config.toml
experts_per_token = 4
d_shared_expert = 0
balance_loss = 0.00244
balance_bias = true
vocab_size = 32768
norm = "rmsnorm"
norm_eps = 1e-06
optimizer = "soap_variant"
seq_len = 512
steps = 16266
Below are experts of layer 6 (counted from 0) of a mixture-of-experts language model. Rows are named router (the router's row for the expert), gate (a neuron's input weights, with its number), up (a neuron's input weights, with its number) and show model dimensions 256-383. Each number is 128 + 24 x the weight over its row's rms, rounded and kept within 0 to 255. Numbers have three digits each.
After each expert's rows: a language model's description of what the expert responds to. This comes from a sample of Wikipedia text that the model never trained on.

# expert 27
router:098151087113098151101122152132104164089099170118163139103108100102140130108145112160175121117139111182128126134157124114109100110137104147112096088169119111145136171145120122116113107162104150104102157108128128072168134121117157079137119173142142174123141144116118129125050152161090135107148107126107139120167101134099103104130113111089109133121116133090076158130102135137145096168163
gate0:094131115092108148085096128153136167139110127119152176120105092105076125079106086103183168089135117154143124121127134114113141120110105133132125146094156158114109149137139137074130105109127120123130129150119108161135114148178089147146120126133105104114143156131143114081142126116152145128120106138077155093113131160142057107141140136096166139131132139128103081153130093103151143135158
up0:141135151141123173122112130140118082111095104125136113138088145107127098117091134129152167174198145152125115107123132136118100139120138132187145129172123098106116096190161089154136168125149163104099132126123122130147113140126145157115129136131123157119133092091168139154162125121132141092131123151148096110151131118106124127101085123106149159149074099158134108163122143076130118120105
What it handles: Geographic and institutional name words after "the", "New" or "in", such as York, State, London, Texas, University, County, Ocean.

# expert 59
router:148137107121130138131152169127177105107153141137170124173107141085088139116157148156100094149129139127137081114114119147158130128130072120168136100080133122160140152111150172118130142154090084094145149174118087136134126119133107158113122086163125159113173134127092158139159146139087141136153143129146151164128110144126155110079149133128167101132136139126172111154137126095110088120142
gate0:127138115134160095093121115147143106142123141130145143122161155130138122130125139121118140149128148125125149170136140137147130117113119103150116126065149150136141131097140129093089127112110130146111142144148126121139108111104142145108113105146117152183093136096169136154107083121127154171112123137120124119136129104142117092112140131126114127174127129145121107156129088107168099167109
up0:053108129169123161144097132123104140147088118131122141142150156095169129151148105174101127121155171104133146148102090099130163100137098123128128165114152179157148107145135168160142138145127147121068131097120115146137099121129106136134177147134109161092105134115159160193141093155124149143111125121127119110157121135134146133100124135125173130115133189150160138116119161106147146153143
What it handles: Unit tokens and closing marks after numbers, like km), kg, mi), }, and cells or minus signs in sports league tables.

# expert 49
router:125150116133139148168113179179142115107148146148134147129087138099194177112157153161098129128103088161115094126130143120132088099110136137118099164093122080131129149128158095105136109133145143148125170133137058115154122130142155094175138158149137140102133087153114102117104139153122160129148174106115147134169089117081148113147107087140122115121120143095146161174128116151145125149164
gate0:131116115100151114105155105128149169129124105146118117129108130160143136152096123123130118170161094100137115167102148111122118085155119152164140140118153185148143101110150146141119127164150143107137121151123148147127131110157138128157134154101098148119131087148126123109108124083133132084129139141123122116142113140138151131134138135124128169122130124155118091153158154123185122161136
up0:122119149134126132143125153113127096127140117153177135164116116132160130160146073120112115125160176148106136157118095171111140131155126109151097136099146100128167094130169176137137142118166156084100120093114165139170139122124131112120161149123126125124154125097109103135117120138135172109115126141144145108123136137136168141157084061095141074157150137134101114151159122117128156152114
What it handles: First names, surnames and their word pieces in cast lists and results tables, such as Johnson, Singh, ić, Yuen, Wunsch.

# expert 48
router:168149148113118140123160162141074127140112137099158143185107116155119154156168111157100118151136146158133114097125082100153079119142059137125157172144090142165148135103115152108121135126095100142073150154110169126168141122099129156146178130132123167104137125136181144157135141146139126133169184116086104135147095137134153094144178080096136150147122122087131110138138137138129163157135
gate0:135116147138146127116114133156129156131138149161137144106150146114109140166062065130153170133156150104087149165133124103132115090120099128134131099097087155117143140076131106103127163090108125132141151129131143151149164143128140121108152118143099120164129175101125117123118061117133116113135143110091122139152132137150135097119150200130122166142130131123094093108130113108157109130137
up0:151138110110153131083139158151111137139094108113152163126101182153114130141104104131140163156099189153117132077124111125116096072155092190167150135105160096121104124140132118143110148122170171146111148129092151126155140156141130150122167093127132125185150142113116151176139071155147152129156162094116124133166121089123141154158115140157144116131141108122080137126153116144121115143138
What it handles: Opening syllables of foreign names, often non-English, such as Har, Bal, Kar, Bh, and the piece after an initial capital.

# expert 14
router:059127147105126110105137144165147154087119083130146148088131120144135118100130146121153120160119107123076143100110155148122154141113110121109147099139112152141153112114119150139146150131076139070140122141172140097105093106108143111143142125149127141120174155145123121189171134112155147119159129158126136132110109180126093111122099103105106111112136127147141157108157109098117069116139
gate0:137123107142178115116164122124144158108119150085132119128165079103090119136131080146133128137123145135113107125167114081145160097102119126162143145140128179091105123103099143159121107149134123137142149142125133142109112127092154123121151107117105132181133161121117125170136099107121142154126133190127097161125090148130109124103113150147135104159175103088111132144112119133156131121121
up0:103087131119153094106133172120103131140100086157151087120117130143137167122122121159138166132146177093116113145138148129144159114123139166175103101145181096134119135109145140161114131162151168090124179124083180156158110124155137116106136105139154102107135120102087103091162092134134152134133109150140108115127115152118152095119128153134109128136139106169145108090137119139153109117134
What it handles: Word pieces with a sentence-final period, like rights., 1995., ing., "., ); also table pipes and line breaks ending cells or rows.

# expert 60
router:105118136170086186131146130124115127102116114144109142163124108111159169131175100100139080130104084153126111114113111126130102131147100141082148130107155114163136111112152174130122153095133101120104129093148114174139154135129137119123084090102083145111173140152121114156146113117122166126151173143088133111142109120077099112153146139117121147104139137103147123134120111110139156168164
gate0:139156110168156144140112139106176137145118146126126110113101108146122140163157133125130135168119124149154135143141125106122136125151111113118105110138112129113136108072136130144101129140128149150143134170170129183089133105121109116150157089139120146152136146113193141150107089085073132112108169134109161171118150133175146149122109187090102107112189166107122114125151118097149094121198
up0:134129118127171094129107168132090125141163117140115111122118139136142118131184138144090122145129142101160130126140145131126143112114067104158115141124126172115162083146107126150122101139170152125124157133070125116147094089150124181135081124115086159136110092114165186141119110139126136128097133149110136145146135120086147125165128159081161120141104122157172129135157126140166154130136
What it handles: Opening syllables of surnames after a given name, such as Sch, Me, Spe, Tor, McC, also in JPL tables.

# expert 20
router:102122142147113143102127125083169127105161132128152146136124127131140127159130101150121146127122097153121090149132126154141111080162085140115126134111161175147117152123092171114104122164106094155132102095131143136113170123128173083108127129110108146124160118136151173135118137120126104123138100086124132142117125107129133136118146090094135127115130124133172090111084120114121085156114
gate0:113134104112126129139109129118103114154133134106148135185136113152139165123152112119103147153142134171115116160169141161102118127136090121132116127152141153112110105101159126109068164116097152168149141099116143123098127052158094138141170128159135132108106146107152178112128125136125124134161091114115111127169095073114136121165117136102137138134083114097114059148138130125125120116176
up0:112152127139114112107110113132079091133117150138162160129169151146112117170082119143157147107100145128097151136139122120125127141143076098162123150162145157126151091148126101118071141109114125118152115092108114142120124109169147136142161116135114148091112183109103114115132131151140135146131113139136138143188101125079143140157131063103194130157120149105100105120168082118136120099149
What it handles: Space-plus-parenthesis pieces fused to a capital, like (S, (C, (M, plus pipes starting table rows and colons after dates.

# expert 40
router:114113137136122148103173138143119158144140118081140123127126141127163129131134149163139173092152148170132111116085110118129111139148076130137134158092125143119143166131104165081091147109120104097067107089135147127104136103112132139118091088115096170091130098147139110167094106155133112146163136143119130142105113147099138142112165125160117152126152134117106080127126119151098108133181
gate0:142174144140126146140120132137187109152133126113143140087106138125142134120110116120141137134144136118136108146122087042107131121156135124126167090130119113149120166135109119156104061120111120142127145127091151134123156089113113117115162149138132095156150143138112125121114130138132148120161129144157136146143138141149180155126143193136169152122144143107121107111110142136183100124138
up0:111119180141124157095113131130097105089107128089107147119119130131107085146108161123108107127131147117126104163108120172146158119143146099154154140147161098131118118136129103146107172118172153141084142157109131117136144127159143134168116149119126150128134064094128114109151102129158115142123118098167125146149134095110146126160124118138182103142131147120177104130163143118102127136145
What it handles: Single capital letters or short opening pieces that begin a name or word, like H, M, Br, Gr, Est.

# expert 54
router:137145082102148156136126127119108172113123140124142131137081099126131117106133119104161112141094134161114115177093129118115098139170105150114089118142117152134105172113098134103115140136129120092117134106112140143140167101092126090088095135108100165147151127160148147114172108134122112114118109158155145130128144138102133108185166118160147176122115188130153112148102103155136122198125
gate1:148163106146121119153130129111153196086162168138136117122155168146064137130150152119108146122144108120161118098143148129143146192156124129138080103145156142103142125101109137159151098118082135104188111138147144163128147134142150119154120109105134095139132145146134107121116118095147096093129114148101172156120131145137052157119130145133120136113136156143117133120132141120122152119123
up1:092146131139131128145163126130143106152133147109106142132126134094074091123139135155127085110080118090128071099105118155151119149105142117135142154105135119109099109138136167146117157118105129178115148105125109145153110140151111151117124093157144145150155101112140138114153133154109096086116148109090144145100095105151129124081143140133130137127133119109115116143087084105135125116151
What it handles: Nationality adjectives like British, French, American, line breaks, and capital letters in table codes and abbreviations.

# expert 39
router:087135139152134129125157131110137091141131154159182170112151150127132128107124110108104129114111097157150143086131125112124134145134133145079147118149135142136118159111152123097142137146127086128120118119146145115160150166082128080103092099141140136095145082135184120180108145129116123115130139117146150168120124129088119127138162078142107138099131161093129148101102088100100088132130
gate1:075085144137160108102119121152158146142122108128111111110101107101097146093163110126132126188109160122096101131118161189152153206143153184069141110130105080122142120128117165131148097128118110121146129120117142120098119160118108135115113137115177147154107103106147142126163160165140133126117078122129152120118093136124087104105125159140143117156143109124112091128095096118128140123137
up1:108109124116103120140130148112102139113166103144081161130160133140120106178112151140145093117144159100123096076149100149130173108074107143090150105156131153126141143166137107105087129137147123125147125127128149144136138146158130120125124106135141127091121127163158111116149133148083148125098170134099102124073106067144125156108166138106077159124163116093154103132145103126162137133141
What it handles: Pipes, dashes, "by", "and" and field labels that come right before a personal name, as in founded by, Spouse:, Preceded by.

# expert 6
router:106077132155130127138085110176106140125126137149154101124112139107117146089126101154065094128144097150089104126126119116116116147106168121149100131099141101143133132109123126138109110107130097139084163087151084114174136121090181120151133158154119138128132119150121131159100135120123126132138141104102137129156113141091153141128121085110120076102123147128132143132146116131128145168109
gate0:150109147095078155135116083118150143132146166132134121146092119141128134159080125104094118174154145143096054143118122110167127108104121165129097174060114125083132103071120130097139108120135134141062128165136134156098109143144106139144144134166115100129161121100099111133148120102087120094138146133151156089109116151124101127136141161116164089143146118176116094120109105098155134143131
up0:093125115157109093112124142130114140107103118112140138179155138170124108117149017086094113125157132165120139132158135149109126135122103136145159082135157082152138159112154137173096125108173142123075148103148133131156105114156146126124142068069121123124113120094179105157107128155131122161091111128129154172131152135101124124108096107113171103119144167130131113097126121091135136124151
What it handles: Middle and final pieces of foreign personal and place names, such as -ki, -chi, -sky, -ika, -ito, mostly vowels.

# expert 61
router:128163130158088144144133166168135112136150146127113118134135094131146143078155123181103094160091117156111121119105125149104126118179131153096140101127125135148153171103130137072109102149118085085143132120134082114146142138113174113122119113117121147138135117142135136159156145144084147144169146121120126140141103143081121133090097110144109142077130119110139113110082130112121144170137
gate0:105129159108160149131100125167087129154108143101164114132161130144159105141120113113124153140191131159113107122160100134107139103112105129125120116117098124091106153074100129146102122150130115119111121108162110141131154079143118146095151132128091131124091149079164140136170116090098130116107148122149144150094128085177115129132146152119098165152116138110070144107151148143176125183107
up0:129139140122138133113185128117086110129132103144139153117108098140124150123152104114124107138097166177137095123163103121093104090115131118137154114109172173122134123165131171132132100131126132110141143152108146130105093120137167170127115104103161137166123098148163126149152073128162133109167161125092093131122144103090134146134118138165157131132104124125135104139127128120165131111115
What it handles: Final words or pieces of club, company and place names, such as Racing, Records, FC, Town, Museum, Hospital, III.

# expert 9
router:111168114128139120133145138114107177103125110134129151169113138137126121108147170095114159140116123163080152131145115127139126142119119144111131080082103157138123084130143090131130126119071119086123139126164152110218117184141125120113090152129088147107135136115108178159135090142116117132166144108145159125124151135130136104163140107083111098080086166147121128143160128117138108135136
gate2:162125120168154134084108145195149114122120148142154150204133146135098147149117108143151087151120108083118131121159070114130113089128136110172069141127126194155106170158119166165084140109127131127130145140145099116115104117179147136130099117131139161129121136110149126127155125178151139107125074097124135134145097129136140120121113067147141087163153155107117150116142104158129084148114
up2:166138109082147080102138149168130075139107160097091148093112149101110132145151158111145097062150115112141129111163169084093080133123111097093098105130170137130158133103138105167188095113119133115138106094066120093126136106070147166130129111127146114121129121194159107101172136116162137111081120092130147101108166154126129148139123118121152157114131115131116158141176080106134121112157
What it handles: Table pipes, line breaks, dashes and wiki heading markers such as ==See also==, ==History== and |---|---|, and row-opening pipes in stats tables.

# expert 18
router:166119110126168151139210152143124135101086130101079103105153136091156143114150126153146157138161143150119125131130128138122146105122049122115133072104112110123150132089116085107089117160125123105130119166104120116139129157080143106158121154094120151119142134169148089111152088129139146089149163142123155130081169146138134101127101102105143161138114112127153131146145093128174092154157
gate1:112144111178197057155145123123128138106099126122134163136109098141105149143133102156059111135116131147082096070118155146132176122136127199146115138153144105109162162146125129145123121123137127139171156143168113160118083124124144112156125150116134155143091135127079133139176149129118159136137088120129096134097122184145111133153150134114131149114133118124130123098153090128111148133155
up1:102122129112162114131127088111115167173153180127109140131126162117152089098150120117106133123084108101110092075119132172172143150153175131111131126128142167110150120149118160099111123148081129177150144117113135149164087130156120105205107130107122139130152089120145143125162131102118085125090125122098113104102137110126117129117109153126145128129134138105151138142112121100106123115211
What it handles: Articles and quantity words that open a noun phrase, such as a, an, the, two, several, large, plus list dashes.

# expert 1
router:086103109107112125112116159131124158114128151104139119133095145091083137087129118103138154143113066144120148100105124125121093146097104177114110098104120169125153168150159146098102112139126101126112136091092135152147122131129142107112109133122173163117133150196162108118121152130109130152154140118110183140132139152104137149116163101106136120080141159087107151148117089122119108161125
gate1:137169141137131136117116129094121140135097115122103092085078114128110135133109097096144109140126090159111098154128180097114124159126127196153123129142100122078096147182105100152113132111120157169164141109136114139133108113139096154153140107122156168152079080137149156113124112146099165170115081135144140079124115109147096121115146144145133142111148182131119099120125116148141146125120
up1:088106141138109128120147117100118141134130085141098120101114168129107098165133129120122101109146089115126067118159089129107109132098117112145082121128133143124134132147121123127132104131086110163180157124112130162131098129170112131151130105131165143153120118133161092141123127163115102135122128133122153116122135098168101174145161098122076139116174112113139131095095121165151135115104
What it handles: Plural or singular common nouns after articles or possessives, often people and groups, such as people, members, city, mother, nations.